From a checkpoint of a small mixture-of-experts model trained on Wikipedia.
Size: 8 layers, vocabulary 4096.
Experts: 96 SwiGLU neurons an expert, 3 picks a token.
Below are experts of layer 2 (counted from 0) of a mixture-of-experts language model. Rows are named router (the router's row for the expert), gate (a neuron's input weights, with its number), up (a neuron's input weights, with its number), down (a neuron's output weights, with its number) and show model dimensions 128-191. Each number is 500 + 25 x the weight over its row's rms, rounded and kept within 0 to 999. Numbers have three digits each.
After each expert's rows: a language model's description of what the expert responds to; "mostly gets" lists some tokens that are sent to it at least half of the time. This comes from a sample of Wikipedia text that the model never trained on.

# expert 9
router:508488513487504495472491508488488524484487506513487526497493510481494541501505499512471516517493504505480500485483493489521513521478467519458510501487527489510478508534515461524509496514497532
gate0:503505463502482494539474500441463530496478493473502480475549524517509526505496493498475494446476496506507504518517503479529515557486489517499486472467503496479487519556546470499502498507546500
up0:517538525497484496542524517484477519496452513486459492456474491525499511482433449496507505501494499501489452507468513487490528479522529468574509493507531524526476492467536496476497496490527507
down0:512529489440438434517540499544524468461494496437500515504487513508551467429549507506513504491509525485513484481509510524459447490526477481494487497521536471488529522469573523513501497543494513
gate1:482486505425521506512531478458546532461497496450474527503523516505460511534517483516474513513536499556498496479513517474501507517536501509489472501497534508513465498511508514535470496490491506
up1:497496473499511518514524485493484539504467498437458499518533501484497497479490518524498506466496481525538531501488488522497483511514516510498476482544476517538511506512526517498463525561452505
down1:501486496494542516459505493496521509512497497482505468497478460484486524482465510451521468537471500493476522468529503511472497488508515490479520495488481503509494483546456550488512526485477496
gate2:515491495467562488413505491523469521509467505509508513500518529511470507515527484527482493476556504511500481523555538502521500507500472513480521512525455518507490535481533518535510439521523530
up2:542502515448495511505474500539516521489484533499499482506524550541510445508482502484497506518471493509506469496480461509447516503514488487512496513538483561554492527489523504476493502514491565
down2:487474498489479495528525500467521502538521475468514497508504484506523488497502515494495494551508441519488534484498477537497502548469498543478494495470506497521503487521520511510520501484531445
gate3:517517518480494527479536498472526537495538517512493510483506479486542484499506514538480498503504539482520489489518480508489490457509468517487466450521504497535553513518467510437464499508488476
up3:506513512476452483519524461506495514494468474496496470503461461465481509496497494470492532514538516488486482506538503509459527527482521486489513504531541515553469513501498485448437494501454525
down3:569490450523495464503532525513538498516504481502510460511521474496505472496509438521507533503546469516527509522517465548494439523519530457498482494520479519478471519507502486488547473514499479
gate4:435527507476517482512472483491505519549481508504504514470476489504487528547516492484458513535461514549518515482522505529519519509502497498478469491527506487522461496516476525477570510514523537
up4:484533504493513477499522502522519477520479520542547521497452497493512501496481513456501495525514459516516489492501480491510519500514490492449471497517497499511512531510479518463479490494495474
down4:533504487526492512504544524508526480468498530530516483520521485523530513511494453493509482506531534475516515502542510527496483531509530507509494514558483473534434545493476507503527542487517521
gate5:517513538457476452498514489491480545505454499434521508504490493488472421457496485556472513558457568513541499564502493514476479487511543489484521453495521551494532484537507513515448513499503530
up5:493529514504447523463483525523507481464501498451500525463472490500513501507493511525501521502464512542496525483496503534470506497454524470484504471514514527462523472475476486486467515474464486
down5:514497530454486493492471464516492497523478501526512501529520470486457514508454520499460521542453524487540492515516493527519507494483466527521495477541504508474495522508496510519467470483472515
gate6:514509512505514487533449470546501519473504499489438531503492456509498494505511509493488510511531485502483482472490501486448517459513501504518563558484476474498466525509499493493471493531482528
up6:477489527523518518498456537450531523503510499482494497477472512532493498508483494515487499485501530522508483531502509486507496502471494473464501485508484515489508563483523471457522524475517504
down6:512519496494463480528504496521537502522486528519514534505570511491514512419504517511527472544519479537513477449477494493479502451485533540526507471535497522469515499516419529538533508480513490
gate7:498495547493472471534482559496523507537525515529514539502460494505485533493539487504462457505521477496500465491504529506520497511520520555475490506500534467503484551505542520517504539497485496
up7:520503494547460513502520491515532515485493500501500494507537467480484518525533467500509476484483458491496471518525504459477510539478472504547466534461484458494571508486510511520503534458508421
down7:487506471499453500497486510463501512488484485561500500486543512527522505489523492511529488482491521488502502463514488524508484490473563485478460485477492522498480440487494517479554528513497485
gate8:446486497486454479520503472524498530495513509480491519431513484532517486530435549456486533463516517482539515541479473447496529515524495504532502491452491512498509537493489495534464479468467461
up8:510522469510500493493511475475511526480448500489483490442560520457485515476529516529544527546480467490504505477477486499514462527481482519521478557508516495511534507499530502419522496469505549
down8:500476450491506491559456490481495503541479495524508482495487491528557491482542494502498502528453544484489472511529509478474489495483494469509503503524474532506473510497477458454501472465537542
gate9:473521529474448496510494532469464520515480515484535530490504475451501507466532517507499520486481500514487518510520481484520504548489474466524515451476518500490516488521513500482510499512511434
up9:491502528483466540481462500500472500525491544503503511511557509453508510494550460503484491470471497509494513523561444495502486560496503436514466456492577497543468494470495488494463562522515475
down9:501432514497497531460519479507474507498496496494528492528509474462515485491478551533461502491504504544486492537509501468480473535492516510515534436557506429494544478502481448507496505485530493
Description: Single capital letter starting a proper name split into pieces, often after St or a first name: St Kilda, Wakeman, Kirkhope.
mostly gets: " K", " C", " H", " T", " N", " M"

# expert 5
router:509521522519491506513502492497476491487480491507510555509481508488473523496440524501449531501479498549463490501535480513508545471477497513456544482496520501499493502504545486499514489528484536
gate0:500479481536516518485441522493476531519450513477533498516498487528500493531544506483510478464459502519488498500519552524521546565503485531508503503510484507490542470480524511534497523497467518
up0:483485486527504495506561511507504487514487494560466527460506514547489507490461456505502510494486501479486529522499536497539507508526455484495497514503506504508512455517507485429485518533566474
down0:511480490463468493462499495473557490501494480479505495495491507522526469497522489507523477499516437486499480512488495533490568505512489510516498478509512459515512492455487474523493535480515471
gate1:507508519544471472515448497519497510445464524501518511442486485508510520471510516482456506485521492506526470497478518534514512502505500486486459479512504501500471459489501522488542476514493444
up1:480525494527504475473541532517460481518503479494527508546476492505505519500504492541498494527450519546424489515488467517522509506500453491518536526542478480518478474488451536469517509471553521
down1:503522516485489507482468540473520531483520440515511524499509478506484505517511464498561493513517486492510485507505521505494490564512489559490498513471540547503516494472488512524521476486495475
gate2:495529501513530474505513491505518497516498500487489494510508489530513494504485510526492474491503467478469486533500493519520491496512492542470511515494474528455526440512517499451523539486491505
up2:507501508485516494493511500510506480501518437478486502503505498484505488484478512476526517522538500531518510499516571527511502528546557507479567534480505519501471482532527464552487455477497491
down2:453534494502533499518497478507517542435494534467481510511476534552493476515496507502496458480526504486510514498482483492500515486515500471515500477504492510469506520534556507499483445488487489
gate3:527487486515473496493474492491522472524580468486491512473448468480479466499509520457550526491523526551492508511468486462507488515513453471502541507542491502531492528502480528484479513516465491
up3:508466474506489462524495492462548511449536490546502458507530463478533508517553535497484508491500463499549493543510560498486502498495491478511510493493481494470542543498520509506528519509496453
down3:499495478475499517502494459534491504533495460499486496502493475505517491529464513443472466506519486496502497529487521488511491504497486479497490478485456470549500509459499517514506498514493494
gate4:486526492478510506503535522460513507483538509541517530550518503495463451505502530482502475497541485526513475492496506469496514486555493528438490510549493539462519501537520542483468497508522454
up4:515477475482476470486524537510511502558470476487520488525455529487465490473505504504513519526491501495501479481466494516481494438530518475498475455490489502467524468478463522471496513511496516
down4:511454512465490509530468545508511509514474472524501525536514551484492513496543480550492493490519523504557472494487487484490473507503531480460517471516513490534499493520494472473491525493534547
gate5:529469496544452490512477505508494450484495524472478583517435475482477510513485462520479505511546506523531497476506483513519500505486518539493488509501513464543502474465515462521479507447502503
up5:489493490496482523502558510490531496495534512514496546534502497543512528488522490505502472541508483504529479522539532513503507496503499533473486525479502459449521509457473479530457485449490496
down5:468547515536511497471497463476530517499465558493483514508535444476469525504465479480493522503486506537550500517516514520497456483522554485511483501496541475487516466524534482517518495457534493
gate6:530483485474520469505507444515523510517458509515466481493519513482512508515467468505510489462530509481502508470493497509501501541496528536437462494477503499496495508560557495513476471465467473
up6:447439487512527505526507553514479482487475457515508502501503509544504493472445451520499525453523493518502520523528501486473491502518528517512494484479491529520513495453490455502473470498519494
down6:530487487501473486502480511547492516481507497499476489477500500527580505499531492490507542498561506481495509515516498537475534489456513473473547463489492534511542492481494484464472502489512475
gate7:494510517450452504523466517511458489468489515459532558527489495523481504533458497492579474475529525553524478538505480493505522478485523503471516533488477525454530480541502472534513515532484493
up7:488484475525516518487494498489523495481484539527531505487497430492478523519491513477506564476487485499491482517482509490474492443477498508497487475494483503489481469501513482503510462537479493
down7:509467460496522528502527476488468511530504496517531500491462471497536495518474516518484494512458512459462493518529447486483537461508509508524496513496478492451506463501483514502512479529478498
gate8:473509539490484515531481515424482493478504498536568483471512490532477492480498517468467520461465511538465535488460435518498513522487453463433497494489503536516486476490527515497550536505515484
up8:472478503503490501482527517482460539528530538514497521456480539509472509501497519491580548477492505526507460514491464457476495513509526533504521526499512522519488499478422490520500485527497507
down8:523465542511507486479485470542501484507484469499585535475490479482511515507511500512461483525490494438503461490489543446467516519509500488491491475459511478485511508475502482522456509518527485
gate9:520459449495476489515483534444485491515506503444483476503489502507509509518464492489497536505458461489462500484540460521473502458525492544483488509508493522528492494508489519514478493471541531
up9:449485486506551497518472524467514468475479537451482514522481482476532526487533540523484477496461485503489491505508479524515503501479518483522504515490496511526462506558522464514492530565478498
down9:498490529509453528497500507494502508524534496499524532510497484499494505477518503541516538448453457508447480455532531526512485457482496494463496506469504525477476506488497514483509497502518488
Description: Accented or non-Latin byte pieces inside foreign names (Mihălcescu, Chávez, Thai script) and first digits of numbers in tables and dates.
mostly gets: " Kh", " ch", " Pan", " $", " j", " k"

# expert 16
router:547514482511545526493466532465474483513518481495474529529476514495481501468518542476512517526503532532495498480492467473529486473476479490473532509445539489515469495501496481523538474519525506
gate0:476498487529493487436496508472479496490504496499536463501504473500475518480554476509504538500536494488490514520522491482505479491515500462521539535501487486485521469473474456472503586467520479
up0:513480489453550454502467506486521489552490468503545537468538541481511529483474464475467497495492516482527486485483506522508484494511498478484553520555497469451474517544477504468515518473446526
down0:472453509533483513505511496509480487500450466464501451512499486523484489497503517457498503480491542480481517482494476540476469510471484506513476494494510492489491497532468486480498546528515494
gate1:508498495508494540518499541527531523490507529508544545485497514489506511508509483511515491510493488526498538471485457510483437525496514503481530459470496501481499491500490500512479510463507511
up1:476500484494504492436480470498501508522506453506523543484495509489503492494488501531517485464481503491510476478472489534530478508501552481456512496547498480492470483471572498487454492510496513
down1:507509474511493491525518520524505470539549472477498498477539509480555533478478494498492500496518490498477513543482519461482515520518457461503455514468457504515550462496485506484504498521500459
gate2:518527466476551464545495474455513469514493513504499513474480454554506503463494496480507508499486538490507490519502515508450480496475505493500500441496524535481496446497510529527552490468504487
up2:503525518485457482524496512509518514530528528491489499502548497532516468450563506523515511500471468490468495523476482511450471481491484503523514477474501492473481464469518509526514515487445494
down2:519508480479523498554480501505519553503499480501466514482456493491478487513477507525475510538494527557452509531483516482481492494514515529505471497560495479488529544481531509500477492432472478
gate3:508483507490496502535517508513479481534501497497473531524480475448495480476502471497552505493491542503504501526514474487485498469473499542522547518498512485542514518454491529530538493511525463
up3:505522527495526476501483524492470522499510470531468485530501520481483489502494455487535498514538464486481489508544492452503535489443505479513464488485509499478476487493490474486448491516494504
down3:490495480508519505492466501490546458511483487484499516514483503518464481550491533544513531505503492488459463474543506494473500462543519518515466521509505522457499494487513460515469478469490507
gate4:525503515545490473480496520513469464517503527496512493476469535459504493489506558456486514502510494500509494520483490489528504469519492506531512488495500552469506515487485505495473553498469497
up4:500497493458525539501488491505504478518502484546468517478513527510533485517481492553521483461497518478495536489534487515548531464485483499459522546511546491514479512520506467489504510555499501
down4:514529543499515473499498486410514457536524490488499467491487449492536530446477505508477545489462518485520489537505514522496504530474497470478488535482489497510472484488538491513527538509454479
gate5:500490472498525493507470474483467516494496474500494510503479486502501502483510526534498544501474473535448518505477495461508519512457472486490502504456520517538501529519501495516486496502488493
up5:505508459524470497486513473479475498492486514489512493491510483525474529479547484530493497519508457498515491485498521534497513505509476477543555513526478493541487471539513477543531541516469516
down5:536449491490535528473475462470490482538479488479510487512494515496499523493504539508494527521489512502519543498461500531524466460488481538444508540518513487511463520485531509509480489519464538
gate6:492490547479500496483512524522494500483484489529480548510470476481492502504484536485467508512520526492502461558489489460538485496561474502530491496493482457507497438488406506474515479514523494
up6:504497469513505519524486522490506474489510528505506524491462543474495506504530535466473516559502490532545519471462511484516533499521501466538501544503476433484488454502442487524547489493515564
down6:489510489516552502520485525519510524471504524542476442492477479495456505525495503523489497470518534487528494488489521441501514522556533498511532500507495530583509522483500543534500530462502534
gate7:489494528498486505518487519486497446500505501518519517467465494533520499516489548497497534515462522514475492538467466469552493488472505455475517458472516521504481475507518498502547484475466472
up7:532505515480463492491495464521531531453469490529472476485447497502517530509502479505480490482526533534474500461494498528514474522495466506532544490539522488490542533486526427508508478481502531
down7:506523545515449474485493508476526532517475456538508488481510541517505491511492503467517484519506510533481487462470502533478501508498464470533475492526481504453538506505537490489480505458493504
gate8:487488495571491486491548503508512509509518518510450518524528469484520474463455486474536494477540510501429498467455496513472481503495520469517526519477506506498466494510487502540481476502487478
up8:451492433472505482524543507507549504498519552510508497542483526497476504498563498450464494499511467457484525523498521490456536543489537507484500480536503515523483501478535481485544475480494474
down8:483498481488486467474512478508521442498499509482497506459504530505502525511478511501495500504482492517471508500464522448500447497483542488485467517516499513495470538442483515487494509494503531
gate9:527492458490526512486503487521550515510481505557451517539469493481473462496456550504485490502485505498547533516501488476538466463491488519512459504475493451539476489494465575538487502532533457
up9:519498503532469535493454490496546508502551496504500461546491472462478537468512492470515502494514513518507478502505505516478511487463537522539502498498497479545536418527494469500502567511517452
down9:537488491529475511442500489433497485547476466467513477522529491511483523476500491498498500497476478486468473482480454529505481495484511468462499496478550465479470479540473490480502526511488509
Description: The word and, and pieces like a, hem, us inside words, as in Para, mathematics, circuits, area, population.
mostly gets: " ar", "ops", " area", "hem", " population", " top"

# expert 18
router:540519532512519489509482476481484550465512523517489516518491528464506542492490489515458490516474519484494514473524504486526527496475476553470530473460533450456505478496498452536508480501468510
gate0:467539474478519497497499504556472515503510498493442508508538500461526518545483492551448503502515514479501482503546518509500504468499516538542525525504526489523528531489513467527512393522522475
up0:463509477533519509492538490474513495511486556465520537491460522539470509541519488468477531482507480493562504441471465527485512475515513537504482504476503507487501446461512473496473515497517485
down0:526505503497495452519454497499495525492501509534505506507439505509506506487524502499480487522510538460498490485500460535476508495523503473492497504473483438507476524523516498490532452519515480
gate1:478464474509503474488512492513488513527477508463499502522487501485531506514524499509470470483469530469509512504529512510497512483524472525549509497507512491488481489533536453492463473491483481
up1:470481484465500550487533487476525439482522489478500470505499503454508472469475500467494509503503515514519501526505494496502475546521522495520493508538487514474540484470513548548499522493470510
down1:504479487492548461487472497538470499532476506473522448526530537516485524510485486489501514496519493493470492505537514521501518495497466531545481472479482487464528489491491536511505488500546456
gate2:506498490549483481539494486517498518485537508514457509505510460504529466488491491508508528503490540536474503462458469506505478496494483482490508463473533482460471482506481501521487408515513443
up2:516533469474489539524502511515510487499533522526487509506556505512486480530528534492514491497518506538549514526528463439494478501485473486456499493480520527512511499519513495476521434515483498
down2:492506516490529511496519523526466465504533490425466513492513486535527455459486498509465497508503520525439490498510464486503487500523440447525489492459499515474527510543551516524506514478482491
gate3:506467502532502502525520491495494522505483510523512492455482503515505510522515476528526510512468525524446518471461480452473518500536527536500469528494514494511523463493471453519482491493492491
up3:543522510509516483499463551544519541518498512488442494525488523512477475518514520466437465497514513467503489501514477511487455519511476487527528521503516498523487439467561521528501532520513477
down3:509474501549507493461523531478537496497471494503488525510511554534496466503512522487508504512489537519551482502484487474495512533456510542502493539480480490540499533488538433492459493494490481
gate4:484455494509538506511504525505504479499508477476532493514515509497523570486479502475511482540501475491477528535537497503506486522511490534506547504490501521462498498491522529490528510527522441
up4:445501513488498453493492513475465510489491489515518441504493526504447462515497520518539474514503492501503523485479543506520468489470479525504471512484495514488539520515517486469501504496527535
down4:465492507489517546481480504505454498469492503464518506488513474482458494522481542537486479511493477463479533488455458525510524486522485518477491513498479550489511506513511538497486474522481485
gate5:497479477473505435502546494466481508504487505474446494516484470464508500471498483493501497532492468484513511488458471501535494495505492549500493483490494492477512511550539490526477455452519460
up5:448453490537506490520521521509508534495453519517549510529482511459527541462514492505460506486509506476503509475463485488496490492506475504483514537510558481471486518484470465488486492509501449
down5:508525500479493495510527518474475503509479486559515513492486531516526523470513545507474477489519501527544512481438490482493557471490511505530522517501550500500483559492500497493464493501492523
gate6:504420562507476475536519498537499509495526491488448469541515489469495468527494506478460514505496486505519513421563491503467505535494465518533522478471524523484529455530501462520491487526512485
up6:486497464531525465490509522539465522509494511509472524514493487535512504492521485481492462506500511504448510502487504513481475490443499477485487518519512592492514530512505512468512479468527517
down6:510496509490499500497515463506428494483476510471554549454514519507494523505496533493531470514490467464475554502515511501510442473498485541491503493498542492481520509495520493476517492484497514
gate7:485497480494490481516492514528498535520488483520487492486514472518520460495512510499465474506510491503519468480531481525571509485497488477483516529453497490494506467530483492518493550505531501
up7:516511523485459500501492481482528495509566507492488480477482514508502504500449498533457481472557526538511511489561513487456499508508481495453514466485480495497492507510455477450507437501524486
down7:471503512479556480518437466531478523480468513487525466521509540467501478531536504476475548483500509517504482496501491496482518553554503522512515495530459511462505474447493519470472506485466507
gate8:517479498488532457489519483510477513501496475515480530498496518499509472497500479549502504526498470463506524560474520522522485518496497548492473524501516452445532493542534494516504476475448513
up8:539513519492488514467528514497513487502508500472514486485490514493525511483526522472497479523470497500544487508494501485501480515494449476471540504497475477475473526467476514521500503472517507
down8:485505526470489455483487503498511481501477496556522506504473465447493518526512543482497463492454497480478508498493536494522530515472479548501475481512472526487519514508497475485503465478512512
gate9:501463485496498471471479499505456538523469483459529521523513527468512461509476478509528505527544533475497516466526508453505491461475519480510497508499459470531474534509506501533478514509493544
up9:508481477495554525503509491493480447481489489479486541504467487519518489523510466526498533497472501514501522530472536487496538504544522498482525496539519510503527504522488506511571492511516474
down9:495549526526513562534530492553470491502542480471510475474450471497505509511511480525491538469518498513496535498507485508502502488486523550511494512507555497528505508501502476493500502508477502
Description: Lone first consonant starting a lowercase word or name, such as l in laps, c in candidate, p in phenyl, plus Slavic -ov endings.
mostly gets: " l", " v", " n", " comp", " j", " pol"

# expert 44
router:526508519464497533497460521477486516483525507480496505535491515491482493480496491504467553493462500531504518515529497469497490485484512512488558469511500481475506499557530446493512511477505539
gate0:511546483519512547503521464482499476492496495499517492494525476469507485479479490541497501474523471523496534496500497483494500485475485529539514496489569495525565470496494512505523536509511497
up0:507480494523501503510475474484510427482461510473487510456519457518474538485564501523484471484502514452500546512498482491473517487505510482523516488515499551496468535480485502496477474490516541
down0:493509499531520491451476497477472519505508523523481492538489513514501499498455462455445540443514461511454496498510507511514482545524464488488533543495488538496490509550482544491487508544479534
gate1:489527522556519502538519485520520508466539527500515510550493482484498504493503459543449526504481523550487469514465497485472504509513516496511503497491516458496525511543447481457518474488492472
up1:480515470535466486553483518487521491544480490520473526497470504442489477474498531484482494516487485506540469538516509520509501518506528514482518459531499518515450497464527529517522499489439554
down1:510485438502528490480488519537497476490514478474490531549445535522458480502493509517485544516508488493513465510515571481526476479508472512487478491504506526521522533488486501470505494513497478
gate2:514492492438494507490544498489533491501486517512517516511521489490545514510506512501489482493520433496532513475535504518521538495492462496517555539486526487453479456491510493495506519532500442
up2:500517493479532554525495526511513475484499459515509531503486508530561508517510486527455512504510488447498485460498484520502537492520520482508486528517487497505524498485478469518496543511492522
down2:500485526518514512499497506498502499437519524485492473489550449490497486531548522501501497499504492508521507549522491535461499479488497490484439495476496481509495500489541470520472552513486460
gate3:469498456494439512492442439491527541523528530486523539544497531496495471508498506510458512469517500478522516481509493501528500491485519520485497475511480499481545539529452490540509514460513485
up3:457493498490467505527533521483476515494494502530512483498531512482478473497499464497482514451537494466510490433480476503512543481489534530542542481492482482528512509487541491500485473502493564
down3:519464459488472516529521486522474504494506463502513488480520494485547455493509515514485473504496504452492473502494512534533506485501514493515516507471492512476489484482496497482479518529508537
gate4:484523500471529485497528474510515532468501518499495460478491516488485539461557558500478524489503483526496550478436450485457494528531526486488467498498485505464517485515469499455449512483479520
up4:470483525500535477517496520550517505469500470461472451462506474479550439505464485522459493481518503504507523525492505491478544529518503497505542472492472500492462483546504502507552507529488525
down4:499499492505495469526503445516497519519483492511495502502479513484475515481456511503447521512474500511503470451528486497491525561455507503480410483528472506508495496516519476483466484510489522
gate5:494470495538485493470455498533480532518514478513538495580502576446483518464538474493457492513484442492506503560507524516454447498505563508479508462520473500487531518519475522499537529509482510
up5:502521443522462497478496533539513538504508484503535504487491439489472457490460507541490485524521512487569489503454490524487490527464467486515495455478483536538499516480503497500501526518503451
down5:522484497569484500491508474503518496494462479476498491509493478472512497516507478499470531503495508543526469552511520518505424516489521472510503469516511546483519521488451528482533527511523515
gate6:461480485452494512486480528459504512522466546492510511497445505496479487504478494503482510490537519551491489518496478494480517478478502500551514497498534541505522465509513497453512519469491483
up6:497507569503478499515455503534499506502517501510498468539512521485513497478530510426523502516495488466512527488493472492476478513524489497508493498496532538531549525493565461547483474524479462
down6:480493515514532490511474515487455488491506558497499507535526557517519491463524506499427496496490510459451482528505528521442529486517527514494490502539517567554465496468527515562521500507505486
gate7:479540526516550548481516473491510499517502494474483521452525466491473446498502503537494547507505488528500496484543485505582497514512538502549514482541506499468514518524473501481494498492490525
up7:471525488531520557467508484516517437515481505499519488512499506490459482538472520521525483493506485479530545538559505512441492521508480524478480547515501545494521526505492534501486530469489513
down7:521538488491444497495495488501517503498457507507484450462526520489495495512543519470560480467521472502495518472463484520465512531467482477498494499543518517517498494512480471502495529504534535
gate8:471508481545503500495542554471493479516488536512473536503485494488524509523529517478466515589499504509510510493521468467464505501532468513455518522502514453512495542491495497504511542507505493
up8:539484492537498536474480523517518525527475498540514495478489490494478537482494523537511492519463494487502475535528483496470483499490464511517531467510498472498504519508527474484498507519486484
down8:462504517487499460474486529523534506514500538482509535472488467502469549496480500521517482494473500513507559493507526502488511474540503510473502483518520511524521534496529482473477512467498504
gate9:489485538479541514502505473499516513473472484493487488496504490547519465504477473532506562547493536477518546472489503436485493501526524516528471491515444447497517485510526488507494510475495544
up9:482466521499528507485482532548461500479511479487505482525532495498469519480501522519478463530524479491471484500513498536522516506495479447491479502506452508551532528481463498503514500489550526
down9:513542416497511460467494491482438538512479468539528510514513475504509546496547533541529505487502501517520511487507494518539498509519490517492496500549496506517511487520537468448498489507502473
Description: Pieces like ol, ra, ach and accented UTF-8 bytes in foreign or Slavic names, as in Heligoland, Gasoline, Krajicek.
mostly gets: " o", "ol", " Hol", "ó", " Lu", "ö"

# expert 27
router:499520525464524511455513529507469478468488509485498492526524518498493516467472529501471528525499516508483482461494475479536530469501510480470497471507528469498507504520504466543501459493486504
gate0:492544489513474483538505516481507492496522491458515484507488504471487479486503494467463507466514507459517511525536512473478459451505502530484506518470499517524508542500537507496470475505491500
up0:523489537517446531481501486519463534506513514541511515469532541521480446537535518482516495550510509505539519506481500506500540446519514503517544478510500522498481522462501517527495502484570508
down0:502526530523485436486504558512533465556474470473485457525461476524496503486499487437451484503436536485480478452513511464474475510492525548488506475492495498500514520482527481495484503483469511
gate1:559482491513491499506460520504506526517481486484523504458547511518495518521482472523525465506534484530502451549521491520509443497482522482477473483535509506500437493500495526503511501460494456
up1:510541494549466510496480474509503509461475490499479495482558495485499474490515521496479513518526490526473469539525469522488451484470485470493507508502508493487506504524489479507499491499482523
down1:493477480500482475440513483506512501493481494501516483557488467481541498494477486503479480479500529501470551467498540506491527476498502461505493473565486494488495518528508497544517496526515496
gate2:478521507476485511529477462481511510496527463452502503534512493469465498488498468546521499519544507490493516478448532492491492488503505517496509478512548543503514498514519522532495502514506484
up2:493514514513495481510497507475547494514481528502536499504476466531514498519522508475488481500494546506462522534482512502550474487477533504499511489477515509536509459555485468459498529466460477
down2:553566525469493489497461526472499510532518476502481476498470506539495508529531555489473505497495499511494497494485519517526526515520519436521497513452512528492504467503491490497473508489522517
gate3:458534487500503534464437523510497464523529468477501477467493527508445527469463542498515473503514497518503504522515510509526502478479488538481492529496498491509496512470529525471524470504537483
up3:514466480530499477504510473503458475507503522569475488480502511476517497491505475481469501560502454517529495498477480500465489464501506524486523513559485491524503523489494556540477480494525475
down3:482507490532495499498521522497506472526490484483516523477522493493479537506509471567490487476468529502482441522524533467543507486480466534504526517508510481438465492474506421516515512476505508
gate4:544516519479504491560514462479517500473497463514503464538566518487463516508524497489531533474535471489540490507492505502480474501499511464488509444477471524503505510479460502539495523510463463
up4:480500513473526495491531500466525555461512518515479495472520507534517501509442448550494542487482486496478511503483477504534497556521538428493472455461488512526492490469490513488519492460465508
down4:519466476455483470508434512477540481547470465492474490478490511508530522505526494469493485476576478493502497494487486485487490512527490550522526506476505497528498485499526446492477511502470500
gate5:491499491487518458494526482491499544520490512513522488485613505485483546492478486539486483496534481533503513495557478508463500524462502530527453485437503502505502457503488475461507491491500526
up5:478485495519470454488518503522540517494463519468502516526489482486483539511456471522491501509517485520466472503489492460509441481475560515526479488518498520494492492535507480530471510492508507
down5:468497460496516524538473533479492465518510461516468478510502477537523513520441499535538488468491507519533491458486492520465510523494477521477476499532466479501518490470497486479451482545513511
gate6:506479528488480464451503520481506512521511488474487515494480495480481459486526501542478487481476531516476474455452499510498525490492513507463497477503476526505500535537519480498495465512497533
up6:460514515490537456480511550503497492514489484460531515478469524503502459485490491493523486528508513501513463534553495534503456484478491525520499518512507520503487493499552485506511480503527524
down6:484462477503541547495484478524522527485481488483496526494484501502512466473500519515520503497472507526513468503522522508491474519532498465507488496536494471503500436483478462497515469488484449
gate7:499475494483531509484531518510490494438521497515502506493500484499470506516482472487551508512468508510506504508476530505505513510519482478459478510533494520474490498530478453523523511510514497
up7:503467487465563459500534473501482456521473472520524506475493484468489515527481515496519522490536469500513503508516543500507500530478502527464536514531517456463500492494517479474477527507477511
down7:532528508511487516497525558498511534507502493472463473465476520486509504479470537478511473493512498472520514485523519526484472491528549578498466541440488495514492465474487535504515495524488545
gate8:487467500516505475478532489507469505494482494487462519518521525451532463509499500513465538477516486543505503481511499515532513492496468542484504484481583492517499497491490507489482485498504504
up8:476534497522483527492493469513480508482493481486525492472492488508495517496494502509474509491526452503527482518475518481499519443521518500472465503543537475516516449505472521490510443486480494
down8:506506532483494496495488479502463499520509515508497526486480556476548475486454554489494480477517528472479500490546525471494478519531488463522586479493461509543514491504565506495506505488475454
gate9:531451484486492483493464492492515472488495530494510538496532533490505521495463524508504553456481455477499474535461480472492499511517539548464484473511564468467472541504488522494516480516517474
up9:459436521517512587474517500517518480476496503495513505518469498509495497488541500506537542536550530492473522542558489471489531536510460485489510505492506486472495474448502553507562496475506540
down9:518502489521487504506482508514514521436525524525474504528509460523503499524510558466522499517484526529542501496495502524488480512505486492481505485499469488534547502508508526547467473525508470
Description: Decimal points, dashes, commas and unit symbols within numbers in tables and coordinates, such as 58.44, 53–33, °, km, sq.
mostly gets: "–", "″W", "″N", " kg", "′", "°"